Below are experts of layer 7 (counted from 0) of a mixture-of-experts language model. Rows are named router (the router's row for the expert), gate (a neuron's input weights, with its number), up (a neuron's input weights, with its number) and show model dimensions 0-159. Each number is 128 + 32 x the weight over its row's rms, rounded and kept within 0 to 255.
Before each expert's rows: a language model's description of what the expert responds to. This comes from a sample of Wikipedia text that the model never trained on.

# expert 11
Description: Leading digits of numbers. First digit of a multi-digit number in dates, times, scores and tables, mostly 1 or 2, such as 14 April, 09:07, 32.
router [116 133 125 148 132  66 128 140 130 108 135 175 117 157 158  84  88 128 128 112  45 133 100 133 165 132 168 167  75 139 161 135  58 165 140 156  85  83 124 159 113 160  57 118 132  95 147 107 182 154 117  85 112 119 101 116 133 123 111 139 149  56 143 103 129 107  94 120  87 126 143  73 128 141 160  91 157 149 125 103 143 111  88 150  63 150 121 111 131 127 111  81 160 122 140 112 190 161 160 161 141 113 175  80  81  92  68 129  94 138 122 142 117 119  91 103 129 145 176 132 156  90 194 140 102 103 111 156 116 183  99 102 136 146 156 123 167 118 179  95  84 104 169  92 151 108 154 113 100 149 134 146  92 197  38  78 179 166  78 133]
gate0 [ 61  85  95  92  82 153 110 124 152 107 174  86 184 160  41 155 146 119 109 135 114  91 134 153 123 142 140 156 154 197 115 168 134 188 148 163 173 137 142 135 164 125 116 110  91 129 144 123 124 122 119 147 150 180  90 191  77 110  99 135 121 127 202 124  86  78 149 153 187 119 108 158 134 143 115 132  71 149 144 136 135 127 173  81 143 165 157 124 164  90 153  58 138 147 147 163 161 113 186 144 131 166 132 118 167 136 100  66 161 169 131 143 114 120 115  91 108 162  95 155 148  99 115 110  68 168 106 124  62 119 129 130 143 184 144  81  46 169 159 146 156 100  96 124 165 137  97 159 132 176  83 114 169 131 116 117 133  92 125 141]
up0 [108 141 146 157 217 117 106 116 124 144 116 159 104  55  75  86  75 163 120 129 121 136  85  77 145 132  83 130 144  96 128 109 109 127 151 157 152 157 115 129 126 134 130 128 123 140 105 107 144 131 112 161 176  89 145 143 110 108  82 160  96 184 102 165 134  95 112  69 140 132 112 109 117 146 145 164  87 105 178 124 168 160 172 168 172 147 109 136 143 132 150 170 104  91  91 110 117 126 157  82 158  89  74 124 107  99 103 146 199 154  74  63 111 137 108  50 132 136  52 129 126 126 104 144  89  68 133 126  89 185 155 125  97 153 131 109 166 103 112 106 198 133 138  90  85  88 183 140  55 175 131 176  76 148 132 139  90 149 113 143]
gate1 [146 144 185 152 125 140  57 161 137  98 132 121 145 118 153 109 121 169 170 144  96 152  91 121 117 118 136  97 114  98  98  88 158  94 128 102 126 135  75 206 168 154 175 136 140 124 126 131 151 183 109 122 161 144 138 118  84 147  82  65 179 136 177 132 100 146 129 123  85 141 157 152 139 152 149 104 119 128  88 131 168 145 151 158 136 163 157 190 161 150  71 140  72 145 123 106 115 127 119 121 172 140 144 108 134  99 120  70  93  82 161 135 129 160 127 193 111  92 159 102 143  69 165  90 190 135  88 135 198 162 147  84 100 150  86 121  68 107 166 179 187 149  87 173  86 123 148 107 129 199 103 124 173  65 110 125  97 127  80 146]
up1 [125 103 116  63  88 102  75 136  97 139 127 130 103 171  77 120 127 132  73  99 108 103 143 118 110  87  94 162 112 187 155 111  92  59 155 151  58 124 131  86 127 115 111  94 166 143 127 194 153 147 128  56 130  90 156  54  67 102 120 223 124 129 133 130 101 167 142 139 125 106 170 139  76 146 160 128 189  98 121 116 147 137 113 135 129 104 107 144  86 140 123  96 121 204  83 132 119  69 105 117 164 121 172  71 154 132 139 127 140 122 127 169 155 184 165 108 149 134 119 110 144 138 125 154 128 126 178 196 124 163 103 122  97 179 137 118 170 109  73 132  60  88  80 160 160 139 151 156 111 101 114 134 127 119 121 178 117  87 151 112]
gate2 [ 80 157 157 129  86  29 104 117 128 118 135 181 105 122 142 118 120 115 131 108 144 106 120 136 123  95  94 139 142 200 109 108 168 119  86  71 126 121 146 205 120 158 138 160 153 113 105  76 153 158  88 129  97 156 152 122 109 118  67  79 108 103 136 188 105 180 147 156 122 165 169 171 147  64 148 168 176 122 129 135  86 121 177 172  93 155 178 130 175 190 136 119  97  83  92 147 198  75  90 157 125 131  51 106 109 203 138 153  99 139 113 115 125 134 125 126 132  95 136  93 148 124 115 168 124 192 100 137  95 150  91 101 142 120 102 128 176 107 140 108  88 129 100 175 130 172 103  97 136 134  99 178  89 167 162 143 124 123 137 148]
up2 [182 123  77 110 150 158 141 152 154 157 156 102  63 112 116 145 179  76 177 106 143 148 151  81 104 144 130 138 138  91 114  74 110 133 156 126 107 169 149  87 151 133 143 128 114 145  91 119 143 125 159 138 195  83  74 124  73 155 174  88 103 127 112  91 138 172 142 118  56  47  78  84  93 171 134 100 137  87 147 110 135 130 141 112 114  94 118 105 127 124  74 127  82 121 140  59 117 155 169  76 101  33 157 154 170 139  98  85  97  54 181 113 120 155 103 171 101 112  82 154 134 140 137  98 128 113 134 133 135 175 164  63 105 103 155 187  88 138  87 133 129 129 115 139 115 160 112 139 144 101 155 115 166  91 146 147 167 106 117 118]
gate3 [170 153 139 104 141  94 140 161 136 111 164 136 115 115 104 101  62 110  64 189 146 133 147 123  95 160 152 135 159  71 100 139  91 177 169  68 143 138 132  89 164  86 154  82  67 124 122  98 168 122 117  99 136  88 129  68 116 141 139 126 131 147 152 102 172 160 105 161 136 128  62 112 154 163 114 106 109 209  94 114 129 174  96 155 102  84 153 135  72 124 204 170 159  97 110 124 129 150 105  91 151 133 142 139  62 186 111 137 152 149  96 103 124 214 179  64 119 133  99 102 150 129 178 165  49 145 138 112 164 163 135 112 144 183 126 145 123 152 124  96 151 159 158 137 152 132  83 156 140 126 170 131 131 120 153 122 100 133  67 128]
up3 [135 133 124 222 124 162 121  62 163 129 175 179 115  93 168 167 132 123 130  96 122 152 127  89 119 143  90 158  92 145 105 172 189 109  63 158 124  86 123 180 117 149 133  96 111 133 150  65  95  99 125 110 133 149 127 139 117 177 190 158  96 162 149 144 106  66 134  86 143 120  96 141 129 156  72 161 141 127 204 187  86  92 106 172 104 133  94  98 113  86 119 179 141 162 109 175 189 188 134 137 117 110 150 174 156 114  61 197 131 133 140  94 117 111 124 153 153 139 121 143 138  61 110  98 134 117 124 146 110 127 125 154 129 117  97  80 134 111 100 143 161 160 141 120 103 104 106 147  64 122  99 155  65 152 167  98 133 148 153  75]
gate4 [104 114 119 140 141 106  84 118 144 138 122 155 135  93 130  87 117 146 103 182 101 131 125 131  47 105 185 137 127 128 141 147 108 130  94 162 112 125 159  98  96 145 130 124 134 104 148 146 199 107  89 122 139 175 105  97 151 145 124 161 123 140  83 183 137 184 156 118 189 115  59 195 139 162  83 172 125 137 184 168 116 140 115 147 141 114 150  62 160 168 124 133 127 119 133 139 130 149 106 109 195 142  88  57  85 157 140 126  99 190  95  75 125  98  36 149 188 184 130 128 121 167 138 160 138 149 107 168 140 114 114 139 135 172 124 109  68 141 117 123 170 139 138 103  97 149 101 126  96 159 172  90  94  66 173 148  97 162  76  69]
up4 [129 135  81 136 142 121 104 134 140 125 129 163 128 149 147 131 105  79  89  70 184  94  72 176 164 172 115 176 148  84 111  76 101  81 101 101 102  90  94 132 147  73 106 143 163 127 140 148 153 151 158 101 151  84 124 137 108 163 113 108  99 103  90 144 177 110 152 109 102 159 124 126 102 127 193 146  57 171 170 133 169  69 102  97  98 152 150 118 121  66 176 107  85 136 110 115 131 136 157 137 121 171 109 136 158 173 186  80 111 153 109 111 161  70 144 162 119 176 130 145 110 114 164 174 159 127 155 106 129 119 100 125 122 111 227 109 196 148 167 150 222  71 102 107 176 127 148 131 132 103 140 117 137 156 127 145  76 132 150 151]
gate5 [134 125 110  92 129 127 155  68 101  99 143 151 139  80 125  95 145  76 150 129 116 172  86  84 138 112 162 181 106 134 135 140 135 136 131  97 204  89 152 146  87 128 105 150  77 134 108  97 170 122  57 164 165 102 116  95 151 170 112 140 142 115 110 163 125  38 170  95 161 105 107  95 133 112 108 147 161 123 184 148 132  67 116 120 159 163 124  94 150 130 153  99 114  78 124 111 116 134 116 133 116  94 143 138 145  88 140 160 137 124 132 131  91  93 130  69 149 148 138 168 157 172 128 111  55 141 206  80 119 121 133 135 127  89 119 122  70  77 199 145  93 122 133 125 134  95 200 170 133  52 124 149  96  60 191  96 112 114 146 183]
up5 [116 146 102  78 109  96 166 124 155 132 132  49  91 136 138 132 162 133 121 123  97 122 114 169 179 112 153 104 108  65  91 114  99 150  95 146 151 111  88 136  99 120  71 156 137 116 101 129 127 117 157 139 181 168 139  60 161 128 106 128  81 198 154 131  66 130 167 130 142  42 129 181 137 126 184 158  55 161 145 136 111 158 135 139 127 126 139 147  91 120 158 112 182 146 117  55 114  70 164 114 136  86 150 125 171  95 159 156 127 104 193 153  44  76 113 105 121 162 124 115 149  35 115 130 160 153 107 133 175 154 105 129 134 123 186  92 107 125 121 122  66 131 114 123 144 175  95 130 138 152 151  99 106 103 133 130 153 124 156 177]
gate6 [ 46 172 146 132 153 113  80 173 124  76  69  96 131 120 206 132 155 151  64 135 139 106 141 109 143 135 109 105 129 130 160 171 172 125 152 160 114 150 100 142 185 158  92 174 104 169 135  92 133 108 213 114 102 105 104 180 166 139 112 151 118  79 146  95 108 135 131  91 127 103 130 105 192 116 128 122  99 138  98 174  56 114 161 122 102 140 105 123 135 176 129 184 142 138 164 111 105 194  88 151 132 178 131  53  64 100 117 110 114 155 101 164 140 134 112 105  91 190 127 150 135 136 227  78 151 125 170 124 170 149 135  86 166 150 144 116 161 124 124 119  80 131 110 136 122 150 116 177 108 153 118 142 164 133 125 134 166 116 136  83]
up6 [165 120  96 169 139 175 125  47 130 158 158 173 165 109 163 137 143 111 147 151 123 204 135 144  86 132 165  95 122 100 106 149  94 138 137 130 128 156 123 120  99 163 146 133 164 146 209 125 158 108  94 151 136 168 169 151 195 113  90 108 118 178  77  98 165 167 103 166 122 136 138  93 149  64 151  70 151 112 128 101 118  72 175  86 175 158  96 109  93 142 122 195 150 136  88 147 159 159 149 135 172 101 138 103  94 124 154 121 133 124  72  57  79 127 102 150 114  52 123 141 117 124  79 107 127 168 112 186 108 155 107  92 155 115 154 117  60 123 141 121 166 133 155 105 140 149  80 117 130 101 150 131 188 103 156 107 166 136  85 179]
gate7 [100 152 147 105  90 179 105 152 179 155 120  94 119 102 144 137  98 122  77 111  92 134  91 148 159 155 133 128 124  95 193 148 118 132 112 118 117 108 154 113  70  83  72 133 199 130 127 164  81 102 140  97 130 135 160 127 175 104 101  99 138 139  96 104 143 112 160 149 155 111 107  87 136 141 120 111  93 144 171 125 162 161 148  65 162 114 117  63  99 155  91 146 174 169 175  99 128 122 142 116  80 141 120  75 152  66 104 188 151 176 121 135 159 112  94 133 155  77 116  77 184 145 127  87 110 136 149 122 144  34 107 114 134 150 150 114 157 164 170  81 149  89 153 127  87 142  66 125 114 135  36 155  44 135  80 143 115 106 122 140]
up7 [165 128 136 155 116 110 119 160  89  54 164 111 108 110  99 149  68 162 104 147 169 131  90 117 113 120  91 194 122 142 106 146 104 153 155  96 128  95 135 144  85 114 144 146 110 131 153 137 170 102 140 119 119 132 113 152 160 127 148 147  81 128  95 144  93 124 147 198 134 132 174 148 116  71 115 163  85  58 100 109 153  99 141 170 124 108 167 101 139 140  96  78  92  63  67 115 167 126 115 102  24 140  92 107 111  97 113 132 122 128 102 113 174 203 125 126  98 116 111 103 142 130  85 119 113 139 109 123 109  92 148  49 143 118 179 139 114 172 168 168  92 165 129 151 123 143 110 135  53  85 131 113 107 138  90 129 143 114 206 220]
gate8 [112 171 176 103 108 144 154  72  90 161 151  78 120 164 128 122  83 186 130  91 122 114  88 151  93 148 182 151 101  49 148 112 121 142 135 114 105 140 156  89 158 185 102 124 161 123 129 111 117 175 148  93 125 104  98 134 164 117  91 121 153 111 121 113 130 117 161  99 149 163 169 123 133 118 106 119 194 156  57 150 130 148 155 106 151 143  82 115  98 116 138 150 149  95 144 143  89 105 141  93 140 120 104 189 112 141  75 147  54 122 113 139  78 167 154 140 155 138 177 137 133 143 129 139 112 133 106 178 100 108  99  58  88 159 108 135 130 119 193  78 179 188 142 106  97 172  95 159 247 133 160 173  94 137 100  97 127 128 101 175]
up8 [125  80 176 115 115  86 112 125 105 160 118  92  63 148 125 114 105 115  90 131 164  92 175  98 138  91  95  57 121  62  60 167 135  58 168 125  80 100 140  88 117 131 143  50 168 143 174 154 126 126 134 139 183  94 111  82 103 117 104 142 147 123 144 121 118  95 141 146 183 100 110 139 144 153 123 130 183  97 116 107 166 130 120 108  95  76  74 142 120 149 143 102 172 166 194 127 119 164 113 123  82 135 198 142 106 110 122 100 149 182  79 103  83 175 139  94 185  68 120 145 107 120 121 144 176 132 164 120 160  81 156 190 137 106 144  65  77 149 160 115 155 121 113 149 117 147 137 176  94 171 136 153 129 160 119  88 109 127 143 127]
gate9 [100 109 135 137 110 104 107 155 119 118 139 103 171 152  96  53  77 139 106 178 152 143  84 138 197 149 129 173 169 139 110 154  93 133  72 101  82 148 113 122 133 136 104  33 183 108  89  95 106 171 120  59 138 139 158  75 135 110  94 123  76  94 181 145  93 136 156 124 127 158 160  49 141 109 128 154 166 122 143 111 170  86 128 142 144 152  95 190 113 194 125 122 125  84 106 138 124 115 120  89 156  95 150  77  83 102 122 114 158 111 166 136  55 157  98 128 121 108  89 122 170 126 145  81 119 109 124  85  77 117 149  90 123 140 181 149  89 153 160 136 118  89 156 132 159  71 154  93  74 142 100 161  94 171 117 128 123 109 116  78]
up9 [143 135 109 176 171 129 142 138 148 118  70 132 146 142 110 181 114 146 133 144 115  86  99 127 181 192 185 141  72  99 155  79 116  79  83 150  75 127 187  47 117 177  84 142 126 150 125 118 194 132 173 137  74 173 102 128 122  74 146 153 139 119 123 104 163 104  89 110 126 141 203 104  61 133 155  96 121 154 107  91  65 168 128 137 121 147 114 146 130 151 101  85 145 131 123  51 111 106 192 197  56  98 109 137 164  90  94 126 121 134 153 148 109 119 145 123  92 138 146 119 125 110 123 126 108 160  67 140 143 151  89 138 187 124 120 144 148  94 124 102 116  81 106 127 138  86 136 184 147 116 128  86 115  99  87  68 152 120 145 131]
gate10 [115 148 133  93 143 103 118 156  67 123 121 106  67 117 160 127  95 123 135 158 154 102 118 139 162 124 120  94 125 131 147 113 136 158 162 101 143 106 104 117 150 165 172 129 110 113  49 102  98 125 181  67 122 175 127 148 134 185  99 120  92 224 120 133 148 194 132 135  26  79 161 134 160  77 135 145 134 107 106  82 130 119 172 141 173 179 143 111  90 122 167 147 156 138 126 138  65 119 137 102  98 150 144 128 161 171  67  80 115 137 161 141  95 146 164 169 131  90 155 155  45 130  99 150 111  84 121 146 118 119 138 142 155 157  86 177 190 106 129 123 131 178 147 143 145 135 111 131 101 149  99 196 120 109  77 154 129 185 184 112]
up10 [181 119  75 137 137 137  88  95 124 162 114 166 132 112 183 167 115 168  67 132 112 106 101 137 126 137 141  80  98 139  72 115 101 178 157 114 168 139 188 164 136 111 143 100  86 121  95  53 140 140 134 189 126 102 113 159 149 138 118  47 124 125 127  98  89 116 124 167 116 147 195 110 146 146 136  92 111 117 127 185 130 168 161 121 132  43 114 137 171 122 133 177 148 122 166 163 118  99 163 119  84  86 141 104 155 134 192 137 146 141 117 133 143 113 127  94 145 111 174  64 138 107 205 133  57  96 172 115 109 123 133 127 149 112 197 153 104 120 116 118 158  97 111 170 112  94  90 147 150 124 105  51 151  68 113 119 137 185 169 152]
gate11 [161 134 126  73 128 116 130 156 116 108 142 113  73 155  81 128 104 107 138  74 121 132 135 137 120  60 166 157 106 169 103 129 127 117 107 164  95 221 167 110 144 107 132 186 102 132 137 157  94 119 101 122 143 118 113 110 131 114  21 124 124 135  88  81 166 127 151  79 120 111 138 158 117  70 125  59 163 145 121 147  68 111 138 102 130  91 128 118 105 145 150 147 168 166 145 125 119 116 134 152 166 117 108 121 241 138 122 143 139 119 127 109 149  95 105  79  94 140 144 136  95  68 134 169 149 164 155 143 156 166 102 159 176 114  91 159 123 114  88  82 113 120 126 155 164 154 186  74 103 155 171  99 126 110 120 120  63 119 126 230]
up11 [145 143 121  85 126 165 136  92 153 116 130 167 135 105 185 110 122 117 104 133  49 134 145 182 197 245 133 145 111  68 154 173 122 119 113 124  93  84 144 108  85 164 151 148 154 127 106 103 167 121  99 149 100 118 109 144 136  80 103 101 108 126  85 121 124 178 124 144 154 159  89 153  76  41  99 137 167 135 167 183 124 205 160 171 131 110 136 142 120 137 139 118 159 126 115 119 116 170 162 127 113 112 146 178 159 133  92 153 131 177 109 173 135 162 139 102 147  96 171  70 147 147 160 151  95 144 176 115 149 122 165  83 145 115 177 162 182 121 146 101 174 160 129  97 133 164  90 143 166 129  53 156 102 145 177 111 141 139 132  85]
gate12 [154  57 138 106 147 141 130 113 133 159 150 126 166 140 158  97 133 102 184 174 118  98 124 112 167 121 163 131 117 161 138 136  83  64 161 115 184 111 100 170 162  95 131 115  93 154 114 146 123 112  97 169 138  95 147 100 188  80 110  93 142  77 152 106  59 122 140 136  83  74 105 163 141 172 160 110 132  53  96 115 177 104 150  50  66 134 141 135 151 163 212 100 139 126 168 105  85  78  99 155 149 144 101 104 120 163 147 104 185 126 108 130  91 142 156 130 125  98 150 132 102 134 146 128 150 145  79 159 149 181 122 110 180 139 144 195  98 167 155 166 143 142 163  52  90 130 126  90 105 168  99 153 127 170 126 147 115 163 136  83]
up12 [106 142 165  89 203 134 157 128 118  86 158  82 122 179 178 107 155 125 122 119 156  87 137 106  66 107 121 113 159 111 151 163 129 121 101 112 164 129 118 176 136 129 124 183 150 101  98 148  52 155 112  95  79  90 103 160 134 151 142 149  75 131 121  97 146 186 128 126 163  85 119 190 176 155 173 128 125 101 156 161  61 117 152 185 105 140 166 107  88 111 126 130 190  85 117 135 135  89 105 156 133 145 170 162  87  98 167  75  96 139 120 122 129 128 150 182 133 178 140  98 103 135 156 114 135  73 123  83 112 102 101 191 145  52 150 156  86 147 125 109 109 134 172 117 188 141  77 209 110 113 161 123 145 132 179  94 149 155 145 112]
gate13 [ 75  98 120 182 148 156  96 123 128 149 129 114 214 127 147 145 136 136 125 156 103 122 167 172 230  88 147  96  66 121 157 127  89 102 157 124 166  72 147  98 117 100  85 141  99 130 171 138 144 146  96  94  92 169 167 107  87 159 146 167 155 130 171 146 167 157 169 155 154 124  88 151 111 118 169 204 100  96 115 102  88  68 138 130 152 154 142 143 120 168 164  98 121 158 127 114 215 193  98 169 106 116 129  98  99 127  76 107 199 103 143 141 146 185 171 178 109 119 129 145  88 135 147 129 118 144 102 161 111 175 132 164 104 169 137 146 137 149 169 186 138  93 148 117 131 121  97 124 144 138 146 109  85 114 108  76 150  84 130  95]
up13 [ 90 146 141 106 104  80  99 165 142  87 115 158 149 205 152 155 134 150  87 112 121  87 117 105 140 169 139 146 123 104 104 126 139 160 159 122 166 121 149 107 131 136 127 128  36 108 187 201 103 107 132 112 113  74  84 156  93 153  67 157 147  96 108  63 187 144 125 127 215 120 141 103 100 110 140 115 101 116 159  79 149 139 143 147  96 134 170 103  91  99 128 135 147  91 166  98 116 146 122  84 118 130  93 126 161 181 128 100 174 100 149 110 109 126 144 118 120 104 170 124 175 112  80 153 135 159 179 133 157  82 147 195 138  89 120 114 133  98  86 138 112 120  52 152 139  96 102 193 128 219  80 116 156 134 151 156 178 157 151 145]
gate14 [156 178 124 181 127 132  86 184 107 143 129  99 130 133 157 202 110  92  86 125 122 147 155 115 125 102 138 146 146 132 105 154 129  98 112 129 141 100 170 138 135  58 113 192 137 181 103 121 160 162 126 124  99 135 111  98 102 151 168  90 147 107 142 126 161 162 125 152 138 165 175 134 108 146  85 160 227 151 116 153 180 157 130  97 126 130  57 150 178 185 118 117 117  95 185 121 136  89  78  96 171 131 116 154 123 198 156 203 152 164 143 127 135 121 109 172 140  76 147 161 159 137 163 110 137 118 108 174 151 180 116 111 182 122  99  80 114 177 137 125 153 141 104  62 144 146 163  88 144 144 113  42 115 113 192 148 145 120 143  96]
up14 [151 105 114 153  88 108 192 118 107 109 149 145  98 144 118 145 155  72  99 100 141  71  79 109 168  85 104 218 183 106 147  99 116 158 135  97  97  91  81 155 148 119  77 142 115 176 111 124 132 145 124 140  89 176 157  72 134 134 122 153 107  89 108 147 171  92 114 134 143 124 158 161 181  86 111 121 123 167 146 206 160 168 141 130 178 155 123 109 166 170 109 151  99 117 175 155 127 113 143 137  96 196 175  94 159 169 165 107 138 180 183 111  87 106 135 118 117  66 150 136 149 115 140 104 148 111  89 117 139  90 149 108 130 136 126 168 125 151 202 136 153 145  68 118 127 112 175  99  84 141 164 111 103 142 128 156 174  27 139 130]
gate15 [123 125  97 158 102  87  63 153  93 133  94 131 138 160 138 116 216 136 126 136 116 123 123  96  78 101 120  99 113 134 144  58 179 161  96 144 104 104 136 167  99 124 107 103  82 118 142 113 195  98 120  68 118 134 125 147 120 123 111 103 138 136 119 164 155 161  97 156  89 167 193 144  86 132 120  96 179 138 137 168 126 178 198  94 118 149 133 178  66  95 142  47 153 105 180  87 105 111 106  73  78  94  97 173 177 145 196 146 109 145 153 133 112 100 106 161 156 178 157  98 122 138  98 129 106 151 155 180 107  92  90 124 105 119 104 143 145 169 107 137 115 186 140 120  83 119 131 123 137  89 155 118 187  86 197 104 126 167 138 131]
up15 [141 141 110 107 138 231 164 148 119 169 133 113 106 143 127 161 108 141 114 108 145 158 179 148 113 120 111 146  96 166 144 109 119 187 130 116 155 122 156 143  51 129 115 156 108 122  81 126 110 160 114 163 138  64 154 134 149 191 159 126  91  99 123  97 121  71 144 148 119 145 113 123 159 176 171 100 133 215 157 120  80  46 119  77  91 177 124  89 114  83  99 155 100 120 124 119  77 134 113 123  80 142 175  88  87 125  88 135 158 115 161 161 185 118 148 120 138 137 183 109 100 125 139 133  98 107  93  97 139 211 154 164 142 172 146 147 147  53 146 112 139 140  94  93 147  98 133 105 103 145 168 129 214 117 139 144 129  79 138 172]
gate16 [145 111 107 100 159 117 195 133 136 112 165 114  93 152 141 125 193 139 123  80 139 100  88 144 154 165 141  83 166 146 156  88 144  68 175 136 191  94 171 128 106 166 105 168  84  93  61 149 105 161 104 164 173  62  82 128 114  97  81  78 132 196 131 123 143 117 144 110 161 122 142 114 105 205 161 173 136  96 138 120 124 101  53 117 116 162 125 127 143 109 124  71 118  97 130 131 131 142 119 135  96 148 154 137 165 109 152 133 115 196 168 111 156 124 142 169 172 211 136 112 117 158 106  77 153 150  87 118 155 146 134 128 103 210 118  89 130 100 143 135 163 124 133 110 118 118 179  84  66  85 100 121 164 143 120 124  67 117 134  95]
up16 [176 129 109 144 166 101 133 138 125 104 142 131 156 179 113 157 135 130 133 157 106 120 147 133 123 104 128 131 120 133  99 134 149 104 105 190 143 156 173 131 133  93 176 148 127 169 159  69 109 183 107 139 139 238 122 107 153 139 122  94 138 134 126 179 143  76  72 136 121 158  91  80 101  89 139 169  94 155 132 110 126 129 166 125 101  68  87 151 197 184 147 183  71  68  85 124 150 126  91 119 152 115 130 148  86 123 148 143 143 122 111  98 186 164 135 107 152 139 133  84 132 173 145 144 138 141  77  56 186 128 106  83  58 116 141 148 216 100 156 163 165 168 135  57 107 130 123 110 164  96 132  87 142 139 129 158 145  72 119 109]
gate17 [124  95 170 159 127 158  93 111 149 119 176 171  70 144  53 164 164 100 112  78  85  88 108 139 107 153 144 147 154 163  91 118 147 128 120 142 199 132 118  91 180  89 103 129 130 125 135 165 159 138  89 171 166 137 120 131 159 120  87 117 143 105  89 113 157 153 142 137 122  79 149 133  58 110 111  80 109 120 120  64 105  71 129 150 125 105 140 124 234 109 154  81 163 163 129 149 125  98 147  83 214 198 106  88 162 121 158 108 104 122 127 102 136 177 109  99 168 115  97 110 127 154 136 143 105 102 135 106 134  92 156 109  91 140 120 158 125 130 132  93 219 147 136 135 118 157 129  64 151 195 107  90 165 147 103 127 140  82 114 174]
up17 [132 134 215 130  90 146 100 132 188 137 147 163 132 118 101 106 129 122  63  75 142 104 151  73  86 109 104 116 122 159 152 130 199 185  95 159 159 144 137 135 153 123 129 178 142 101  96 147 149 137  55 105 103 154 136 119 205 138 108  86  84 112 143 111 193 189 170 115 182 151  63 142  89 116 143 133 138 174 137 144  91 120 138 176 112 116 172 154 130 111 130 138 144 175 133 113 152  73 124 109  89 206 132 127 135 102 156 125  72 138  96 113 145 157 150 141  84 121  87  77 139 146 163 163 173 142 124 140 131  98 173 133 165 136 105 136 128 133 147  88 147  88  53  84 124 146 115  55 161 125 136 130 168 205 124  94 119 129 118 141]
gate18 [ 99 178 104 113 120 106  53 153 141 110  92 165 112 141 130 104 197  88 132 129 112 132 124  83  95  96 111 130 107 145 101 147 141 126 160 118 175 106 132 137 132  93  95  70 109 147 133 137 146 124 171 162 146  98  94 159  76 120 108 108  64 153 193 128  77 125 115 155  90 139  68 160 119 133 109 116 142 139 148 122 139 115 162 145 114 167 175 101 153 113 126 135 180 121  97 163  98 124  98  81  37 156 123 164 162 158  95  76 156 165 101  96 157 177 112 169 120 114 175 125 143 191  95 205 158 176 197 150  95 110 139  71 104 122 173 114 174 165 170 189 127 148 159 114 114 153 106  74 163 173 119 140 124 124  97 102 150  79 147 110]
up18 [149 129 175 119 163 186 134 156 132 121 112 114 142 168 177 135 140 120  84  50 117 141 178 120 150  93 154 103 116 180 109 114 115 163  87 131  56  72 197 123 109  71 136  98 140  97 135 111 122 108 102 123 101 148 102  74 100 120 116  72 184 146  80 117 145 113  97 104  99  85 132 132 119 176 141  97 101 126 156 178  77 131  58 131 133 129 129 129  99 150 116 132 115 196 108 154 198 122 162  97  75 111 108 137 107  86 140 137 141 100 131 181 133 192 164 149 107 134 147 111 142 106 140 183 122  65 125 137 128 107 132 111 120  93 160 194 164 111 129  98 102 103 186 117 125 183 234 157 147 176 130 122 128 115  86 118  95 118 132 151]
gate19 [129  92 117  67  63 118 126 223 111  88  96 157 151  90 108 201 111 167  94  97  99 135 107 218  93  96 111 126 180 102 141 140 145 103 158 124 137 108 107 178 122  73  54 115 131  95 134 102 113 157 119 128  89 140 159  64 164 126 171 154 129 106 100 124 102 128  84 121 151 163 166 108 151 141 123 152 148  85 113 123 126 126 114 161 128 180 116 127 148 173 124 141  78 120  77 138 102  67 169 143 185 131 167 150 136 115 132 144  91 178 138 130 179  65 121  95 120 167 113 117 115 119  96 161  68 126 105 146 132 104 164  92 136  98 115 144 166 161 118 181 123 182 106  95 140  58 194  96 156 122 166 101 102  90 149 123 107 141 117 130]
up19 [ 68 129 192 122 102 110 168  74 166  95  52 126 121  86 116 143 132 147  97 157 116 193  78 175 124 126 134  70  79 129  75 198 136 123 109 141 129 115 100 160 100 102 103 133 105 131 133 157  99 125 137 142 195 135 149 119 146  86 172 170  94  89 159 136 130 113 154 130 170 133  94  98 133 118 106 136 111 142 128 134 156 167 116  84 113 115 114 101  74 151  92  70 164 142  97 147  59  98 203  62 102 131 130 156 128 169 166 142 158 101 136  96 161 127 125 127 125 172 153  91 128 116 160 145  97 154 171  77  87 112  89 121 143 106 150 131 148  95 100 143 122 185 116 187 177  57 103 125 137 124 182 144 149 184 107 134  86 134 121 190]
gate20 [ 87  93 112 115 142 140  66 161 130  96 142 141  89 109 161 180 145 103  86 127 183 112 102 178  76  97 157  91  79 141 106  57 160 189 142 111  97 170 171 100 122  92 159 143 144 124 168 138 163 154 114 154  86 174 151 171 143 132 152 163  99  86 114  76  69 149 144 132 147 109 106 140 189 169 125 114 123 185 153 124  88 149 158 137 147 163  96  89 154 178 112 171 144 170 140  94 128 162 118  91 129 162  82 108 119 192 144 148 132 117 110 176 111  80 112 192 147 134 142  67  82  90 155  72  74 183 108 158 170 110  83 134 123  89 181 134 135 158 139 153 136 118 145 140  96 123 128  84  93  86 136 136 114  89 149 134 184 135 117 118]
up20 [ 83 130 109 137 111 190  99 144 143 176  88 170  96 101 142 142 135 146 149 127 173 125 124 150  51 119 177 176  54 124  81  88 137 185 120  86 198 144 143  87 134 150 165 116 131 128 140 119 111  99 152 141 193 180 145 170 158 111 139  94 139 130 117 128  90 118  98  65  32 156 116 107 147 140  60  76  87 159 142  99  97 137 139  71 144  96 126 169 112 129  85  98 114 104 134  95 111 114  78 135 123  87 156 142 123 142 156 117 169  74 112 179  58 127 134 117  93  71  98 106 153 104 109 122 108 144  99 133 108 107 154  72 124 137 103 124 120 117 123 105 115 128 101 131 101  93 194  62 144  59 102 139 118 101 133 154 125 147 166 154]
gate21 [168 119  84 157 182  95 201 144 143  81  73 149 136 131 147 159 155 129 158  47 111  84 113 125  98  82  91 156 139 131 106 135 110 173  37 134 130 108 139 177 103 111 117 139 141  97 116 134 106 179 143 123 143 126  97 107 141 111 118  86 117 115 160 174 186 201  99 101 163 170 132  98 110  42 100  83 158 145 125 123 123 114 149 178 165 101 142  83 127 174 191 157 142 112 147 168 156 126 174 177 160 138  82 117 122 173 147 123 123  91 126 123 140 183 157 113 121 148 111 148 183 137 104  79  73 126 128 175 146 140 130 123 125  76 125 142 135 138 108 127 150 147  90 101 167 163 154 134 155 140 130  94 111  43 175 114 170 142  95 166]
up21 [150  94 132 116  90 119 133 139 175  56 112 178 107 100  94 143 111  91 141 140 159 134  66 146 123 103 119 152 128 166 123 108 114 117 166 162 110 114 151 121 163 150 159  78 140  95 131 159 137 136 130 136 126  70 173 141 118 110 163  99 153 118 130 118 105 102 153  93 162 138  80 128 140 136 167 106 159 173 109 120 131  49 109 126 167 138 161 145 157 159 146 160 106 125 227 139  99 111 167  85 141  85 105 131 186 137 140  67 111 138 185 162 162 169 162  84 119 123  76 100 130 119 123 133 130 113 130 136 152 188  98 137 151  98  74 136 160 194  54  94 178 114 128  71 163 179 118 157 135  93  80  71 107  90 203 114 154 104  71 157]